python train.py --beta2=0.99 --decay_shape="linear" --max_seq_len=1024
Below are experts of layer 2 (counted from 0) of a mixture-of-experts language model. Rows are named router (the router's row for the expert), gate (a neuron's input weights, with its number), up (a neuron's input weights, with its number) and show model dimensions 256-319. Each number is 500 + 40 x the weight over its row's rms, rounded and kept within 0 to 999. Numbers have three digits each.
Before each expert's rows: a language model's description of what the expert responds to; "comes after" lists some tokens at least twice as common just before its tokens as in all text. This comes from a sample of Wikipedia text that the model never trained on. Tokens count by the router's weight.

# expert 29
What it handles: Spaces and first tokens starting table cells or list items, such as numbers in vote tables, capital initials G, S, Wh, and list hyphens.
comes after: " |", ",", "\n", " |\n", ":", ")\n"
router:508564516464519566446484526525548523537530476482486600453461551431551546517504489528486490517551497467503433531486532486510499499522459446455527472450465407509548468499465514535544520487433534
gate3:494507552485500573509567464468488469507518487522519493472523441493557520564544553514508489424454490524529528558531473478469359460448477523466497439487531527456548495519451504433533558484526495
up3:481512505451518520546498500498458553480500574501548476477488537487472520540509464558481531506495486475504520405544515416483458536419555461473539470554512535490478464546433491515534518467567519
gate4:536445497494402469457417452464414539534494625457535460488542513534489382487572510507429553429530554538528505505465565486563484526429584507524505475532458514509495535475436539548521555528423513
up4:488526518458486459534486544442472409468475490473481523504519504442400522491475516546499518467530514590416547533469553461529487545466523504504501456449554494510508468489477491472553576446505601
gate5:534525459583430559498429529456351492566493546447585480450517439478464501576458436491494507443495470534491493535516452516479484480511527529539459479487491457526583552597551507510554505549508512
up5:499498492491503478546450528574430507457488557586455510454504560537556549504547519479397487468602616461486539519537545503515491568505478478509481485547476480519449513480509486563505532515481467
gate6:536519525520551469518446446529519512428469398527524500537461487534513453541506502513494524451480502547533516466604553500579471472522478508475496511496493518554441391518437492512534467489487458
up6:565451507498507452543460504492521500515486472482527458488537455485472537535444540496496475510444471471515501485521396494511512470548498447508579511462525440495478528519514484486456547451457466
gate7:528533586555513529476465492491516539437563429511547556450529520476469489520496490522464477464503494530464538549540539487554499470481501442494573449529545545517488484519478466525446485537544473
up7:510515521565440436417498505540506504482464522518530470541440431522522558536485515452573463520478579447461496435492541561490473428533514437481512461496489506485489462506547464498395566494512539
gate8:460468450455505481476521473482525485445564482439446442471502473530550519474497423570439523517479520488485481490477510479511492458457499440457500468490423503450463504513501469496523517461504518
up8:511475521555457481551505480576571564460518515453503436488454463437583490509489511492451516515495490539593517524562585546524460458531489616550451489553558437477437499460504496504467488490484481
gate9:470495474545513501514477418473469503515536500527460466422495507493485541539401536418516407497488511439530540532501547514539467500489523449516417528488445562497403535519510496541607455529571461
up9:512486497550533406514467420482534537514472468547515500506499509462505534546423502571490476530434499520495423512524482416485442494485541471575464494543557494467429512450549510514484537490486540
gate10:499478499460484519520482565485483518539417475505485477494520478473456480521492452437497614534506530560443472501479507467431528505466517531539511576506510547449473496484455470539524484521488482
up10:479570535462526484466503361533507534491488546416414449511484435471599464496524512435558465490465433498456523400455501555530516494534462563511423432482519467498539422445490429489469486504537472
gate11:539542487507479494566468476500450537422463480497525428482560468467532418565507486532490467488476495483515491476516486539430467413558433455475465498436491433493554470487502493488475485497501409
up11:510467525561453546488488502485475505437490475513526462470447515501411423504454477510586447521449495530543497485503533511527539472496483485523471474508448532499465564561525524474525504455446496
gate12:457452455420504496481505544587488484481503497472465490475498534464486484490470521468503516516514496527468598465515574479555459501515457507550420513482447540480486482516502505495402555622460518
up12:505505496443475468479582471468482521529481518544545508504490546421551460472427464528426568455524440460445483527511539536481494383515468456532550422504519468510489489455534482521538484489544500
gate13:432503529480494503524480496554517462450574548582532514531485478589485478498443530462544528518515436525532527451467467531525492512520484527459461528472460471497455348523538421563568495467487563
up13:542520500496474528446464522495457547530469513549497515465546468465486438545583449486498519476452517475558520498473526474535517495523557530492548502482544513530539496537472585603462534622480443
gate14:517507555459522542483532472475483488557526504505529546520571473564448516488532566486478567497548430492524423502587500462544524459471507507554404459488568484433500540484461478474489421486522534
up14:455444534574516520497452497528494454461547522459446568516556501430462552576538489559549465497473502531496479529546512499495477525511505532531545500468482500466512462570442479468506484465518526
gate15:501456451547489496497471453468494527481490502575489495545517507533479492551565516555461543522482524562567477483508494425522560526464457510512519556513501469479422513479541573449567549554536421
up15:584485454527544429478524525543412535532540556446502533453454521436506469473581612440629476493491484548524501536569425435530473546485558493552410494488538449526480516547515525436480475420511548
gate16:430448472513511523529546503443531493427496487485413428481572528500504511534527503492443473536543522484527505518428432403510505479486541491462511509522566552472478541466470505433493469453538417
up16:431508476472510483467495434529429469525558509498504541478529415481409517479454469490439502491410517522446503545568443529530542460522410463495490594463528508492506500466530472523472512475505519
gate17:539502501544505477590506482495539517469438530484549463524440472549471505569579503458535524515424524499532484443484525524482481467448541406443435555499500544595399475492512458491569470524437491
up17:601442492483509542558509490527453493502476495510489424488527490399502478562503469471512491548448548473580418461482551506526504470532485549478464477508495549482547486487493508473481463532436501

# expert 25
What it handles: Spaces, periods, pipes, and and capital first letters at the start of table cells or sentences, often in election vote tables.
comes after: " |", "20", "\n", ":", "19", ".\n\n"
router:507568516482515556450497536532559524526507502481477603459471556423550544515506479526483497519545505457502446533495541480513486485522462443448533481474460415510547471488474516529539526489436535
gate0:477537492502510534432524466511491484460513597515513390464421519444438571488518514469470504489488473536475526454482500472452493506489599486475562538502505432480531519525502449511515484524578483
up0:565437484482615498412511514485545515501560526520487481523471462448430518477490490567514496580563496503516535535453482583520543426528557530449516487442467519549510508509484495476525523560503472
gate1:516382526484508523464525502545560531489484439531524492468494487542424538441516482537435508508551471606489493429488515524457450540467549460556524575532522478510507644555493516479540461472503546
up1:514515566502567475564474638535559520481512495483455564543505520484573571541558516529537522479453476543535559449471479567527542519519443462482489483458485503507488530513464531467527454568543514
gate2:536529452515485558585555475487414449456557423473479472510489523546534493453527492394488507494436436478517510484571523499491510485532465523484465517527518506501493513475510459508388562518521450
up2:583536464578508525494482486495457497492496522482603541446498438457526520493516519486598461521478486480440522503478522493424495522521439417479597529546478432503504557484526528553472454449469474
gate3:462451556554533485503466520500503551519507474503510498445540503556551497534560437537506555478486471576533483475521565458567512538499463543434506528590548522497507477558542524524544491487496512
up3:488496514541493487483540514496486446570503522500527457516534515458591503463515574500457451555456502478536508473490418493493481475487553533514486561528523424518506545488478467470533537469489522
gate4:453398435593534444502480500471520512493589446563459540500508522528510496492553478420468497458505488479465530546484473474427486469480496480491571497536524487503433424430479503509545484536472541
up4:420494499568411413470534494418524497522510524448420536501456538487558505480491467433488531484534515393512523528496452447474465463524529578416438535611512497523454477498555487497569470523473464
gate5:461439509510565496568522483519535502456483462571562525487512516527446517478564475499567443462498463495546558506546480591525453457391497539502485543483488452482492534508456453433498476509529525
up5:455564493469547641468458540476457442576489471492606447557491498443484456494484456522523494527452508407529467563519495519492539546471466564544530468510557439532581502561484548554496458570455433
gate6:525457522481560511426530469492484554520606550510516515530511547499509529527506592503510463539529481572515474504534485528461558503551471524470509521520496540487458524502495537414467485530492515
up6:515521536489496466447430535524522491473514552511523562503535422415447511545564523516451531540544503506524548493474465512525562537471545502518493516490528465566510515505496537489472477518530548
gate7:540431421466505497475446548463564547473501535535521477534557513522511515502485533478475497540510519541529461389492503495456471458531531568423533512448469518490434431485544521480496486506510436
up7:543520514433485468487467508491506571569471480536452419489536507557556504426488488487502471452476472549457488485481507523456452444432457522455538554509552542476555572576552556545521512528488539
gate8:464486506514504466473514446466463523553519540533452532485492440477367478515448515437481514402477539462543510513553485509435451514486485562540483474471480497512492458478512496487465625538478469
up8:494519489471516451536454566505491424518466472584399451497420491487506507549494487529493524580549490510509442491478520533472563505534575582556495515460560512410503592534532441460514501514494471
gate9:535532489582536462423530508550568485470481515478511452536428450526532445523528471502476545539402506563474477481494500428422493498521515518513481531499573511480494514517464478487441546532547529
up9:459493453479527513519483512511547498545499500484489555526512523528585454490526538440534571453475488486490550544499577486487495543541487551486429536497577488448486517515476548509390515521547492
gate10:534500536553524431455510529481506560542409456476541482498511464489583499508502550469508546558484477508386517491514479546516477580485410483490504563537445476525495514504472516463518429484552438
up10:618522539490539500426521511468458538509511488465525508544476586536505494513522497483506528495507575450591434464544562497481504490528539528496470471514579467521502471397519480475498616469479493
gate11:397527434519475527537455414554555504487480500534531476498464427502435536524527467493517470529519590509486498456486502477469580484525460407478464536519509516466553541539564534487503561526509474
up11:531481462440577561480517473499490493458578518475514485544483466538518483498467590437480523470541486466481495469566520462501524520519443546522497507431479498613484491513544512429503518457541549
gate12:584492532512535541495425523494451524476458476488519478505479464462483449536451460548501562499550489489480494483490524506511460478462482473570485500450503469518507506464490478488464481473534480
up12:441474510472492435515601507493474546511448564566531596442529488491436467533559442500484483505472545552513557468503527533502543418506505491489596486498509510498475557511462496527559442617461459
gate13:488441525475483540485521507486497493532527453507494518493549520494432474546533413540514552416472477585428492479500498557421500496530532575525524485492381504502437491471496410527523497457447481
up13:423497507465465494517475534486496554543489514521451510544446534472549569499472426543522501516584494464481505496471463547561455549452519487555514487468476490515500463501577509508517497568578535
gate14:530525521497486491474465517538555520451547489537524474460527475536481443539543476532502556541491486534427603487526513526398567555511524530523483555494506521520479510453537506468581503517554505
up14:492487517462516426509425480491507503536493515465502518429531518485499467478463504529436387431506479534484483517470540423516556524509488486576542475491471462513611531517467466468495544473455445

# expert 13
What it handles: Spaces before years, and pieces right after a word start such as In or As, like In-ter-im, In-el-astic, MacIn-ty-re.
comes after: " in", " In", "In", " to", " on", " for"
router:546436557446479494526518552534508560538546486475462532529503521439517491438553468551518468538490473529503529479532398497419472509484576463467524493484478524475527502493463539522454445519454428
gate0:500489498461436510472517485468479517561511451479508541561519485475487457507584529542443472506431501538582530490480442460466506544488576476461453491552566553448467591418452513487480497527543482
up0:561464451503496431436530501538554507500515520500464521448511532479517557451467504481537528454540538481502520616522517502516506423533495538537518470513582487470522477535536519538531501528525493
gate1:442430517570498508536530455521482518489500421493484456462538526503449501462493519510496446481410467486476519573495481460468483489545535465516500497487418569451511510469538536480591489461530491
up1:451470480520521559509539431477481493486486476489410448450485497439412426480552411520475460524564523480530482437559500517573484578542497475558540463520489470510477515514497492512532534473426440
gate2:493466475535503497447510462475465454494495435443494499584484428501502527522498533471517544523469479573506494516455438471524475492550520491535471529500471497423492508499482483513496448496537534
up2:440493473513512525543460519475452520487460471465565541528520578485509486490513515563441458572530470450510455419461523521437582476457496425553458577542508527501555549475535505500515508518504503
gate3:535515511528563484616526522572458523423455484506514494482500506443526495601507523446505463492492519488532509538544472441491468518555499517590521541581508490498555543529573494413528532451517502
up3:488470517487594521574500543557460517426450508481505498526512484436554452531487565423520454489533487474507516474578483467498476520577500522555481558541483492480560517557531499457498523444467491
gate4:529519487515502462463525494481516512510484578497442507530509454478411517388530556530583427511475512508525536525498471515589494496451463518506495444470477446410489524517529445514520532525493435
up4:491446508549558551436526449523504499530473402504565559514477473533448509616479492516497512486458484513502458507521535473461545489534504515513537501502485479578527469573472501542447487482488493
gate5:485531515527427490513536532503461533540491571474512486540542498471530451499491546535571473489527503495519451459542399532462469519484534517487476456589522551471485464500484519546489491488461629
up5:444503518515404524465509489518477553523472492421520475496503390486486512459540496470503454505486496578518412458589470484457455491487519535494446502540513488504511530518494559496480513455492573
gate6:481519479571481491543537434503477435469438484443511482527550481487484495508536449492608482458529476497569543465464492460487535458449438539470462492553489467459533494448449446473509484539500554
up6:474500527496502534544467529507591491587447534424498463501528440540521488504503451486463482469447512503516572529494450535524512494444545538475531497501458491494484562547519592550437488492473517
gate7:599528516516479455505528467411514473537527491476454442493475510429440437472462506530419447501588485491456480540537505470521470497522525507593514548476534532473476487648454505536418488438538515
up7:544526483571549507549454426454578478502491512567517511520531553468495527478459527530486482554588485481522499456529540472406481446545528450516556574521461551496492473550510522489435524487460518
gate8:476462503564501478497519466529458469488545531567511492529516395513523492486546443479498504589447510504480575518513564484402554564509473540480508512507575444484502482467589540474401536490548478
up8:478444532457505574511553412531395559487479444517486520496455569494500467529460451543591483491472520424474482454464467503462568489507466528497493457499482540560501495543504484505460511495489520
gate9:484430516538491475517503555530513509496510484500486530546553478438456445508475513558514446533529510545520571506499502532380494537506529502528534533550542519504473561489512519497423440495523455
up9:485461532537507504536458498571499543526488492482535524497496486416456513514463493536562436529519502499530575490526492544386493465524597545503531511521511534499417567479509523510451402522530431
gate10:526463502547458552517589525509455536501468585530532462518523486510543513507476504578466541514447441509472455459464546463456556547514568514487541562537555604541498477420478479500437486485469494
up10:510572497448534531462551545522516545516472522546546438518531466525537505440426494419550470469501499526455526488473553529523507492501443448542502517445426576462488572437567498514451531536556439
gate11:545469506495536491477488469453505488485563470506456492511470471475545544524510483464475449428504555535439594465515488449457570503475526466454542490549467463447482538467566461512525515480515517
up11:473511538455526429550565477447525499476537496455603525543453553491433498523529453506553474489513511478467528556428470533438540522501521494529449460525475500453453508507524517527416469544530529
gate12:488465489528396528510466523487496473446543455453491488487576528498446490497520474458526470466557476511463522486489421522504487513435540549536508603526513532494490501530509426504529388429450468
up12:499460509520482518471494537470492481503499413491524493504501461496483555492480491443479479487524501481472498511519512433495488542534495445457513461479487536495474477507499489546454448535484425
gate13:482450483528534472546385518527499480467505469520450448375507514513573504452530406503435464500580526503552491509489518549468509490489564536534480502521506496463487518479497436474584513437455422
up13:504515516511551509529425585507535454470492489454479430429475555400489529477532498521445471444512539463564519543435552553471495550470574530472438536467518484467480486462443500529532593510498430
gate14:483495516486562494456519544443479512459495472532614585497576579556522529560520508487501460526421523505469470506553553535581513478551483398505435513535519430506510554507542439548532461506531507
up14:443534548573457479508452438564473536547555640499493477500488518518543457460536487478539484441454472515534498534468486482456508506392497446540439497496462569514499503513518571484481492533471543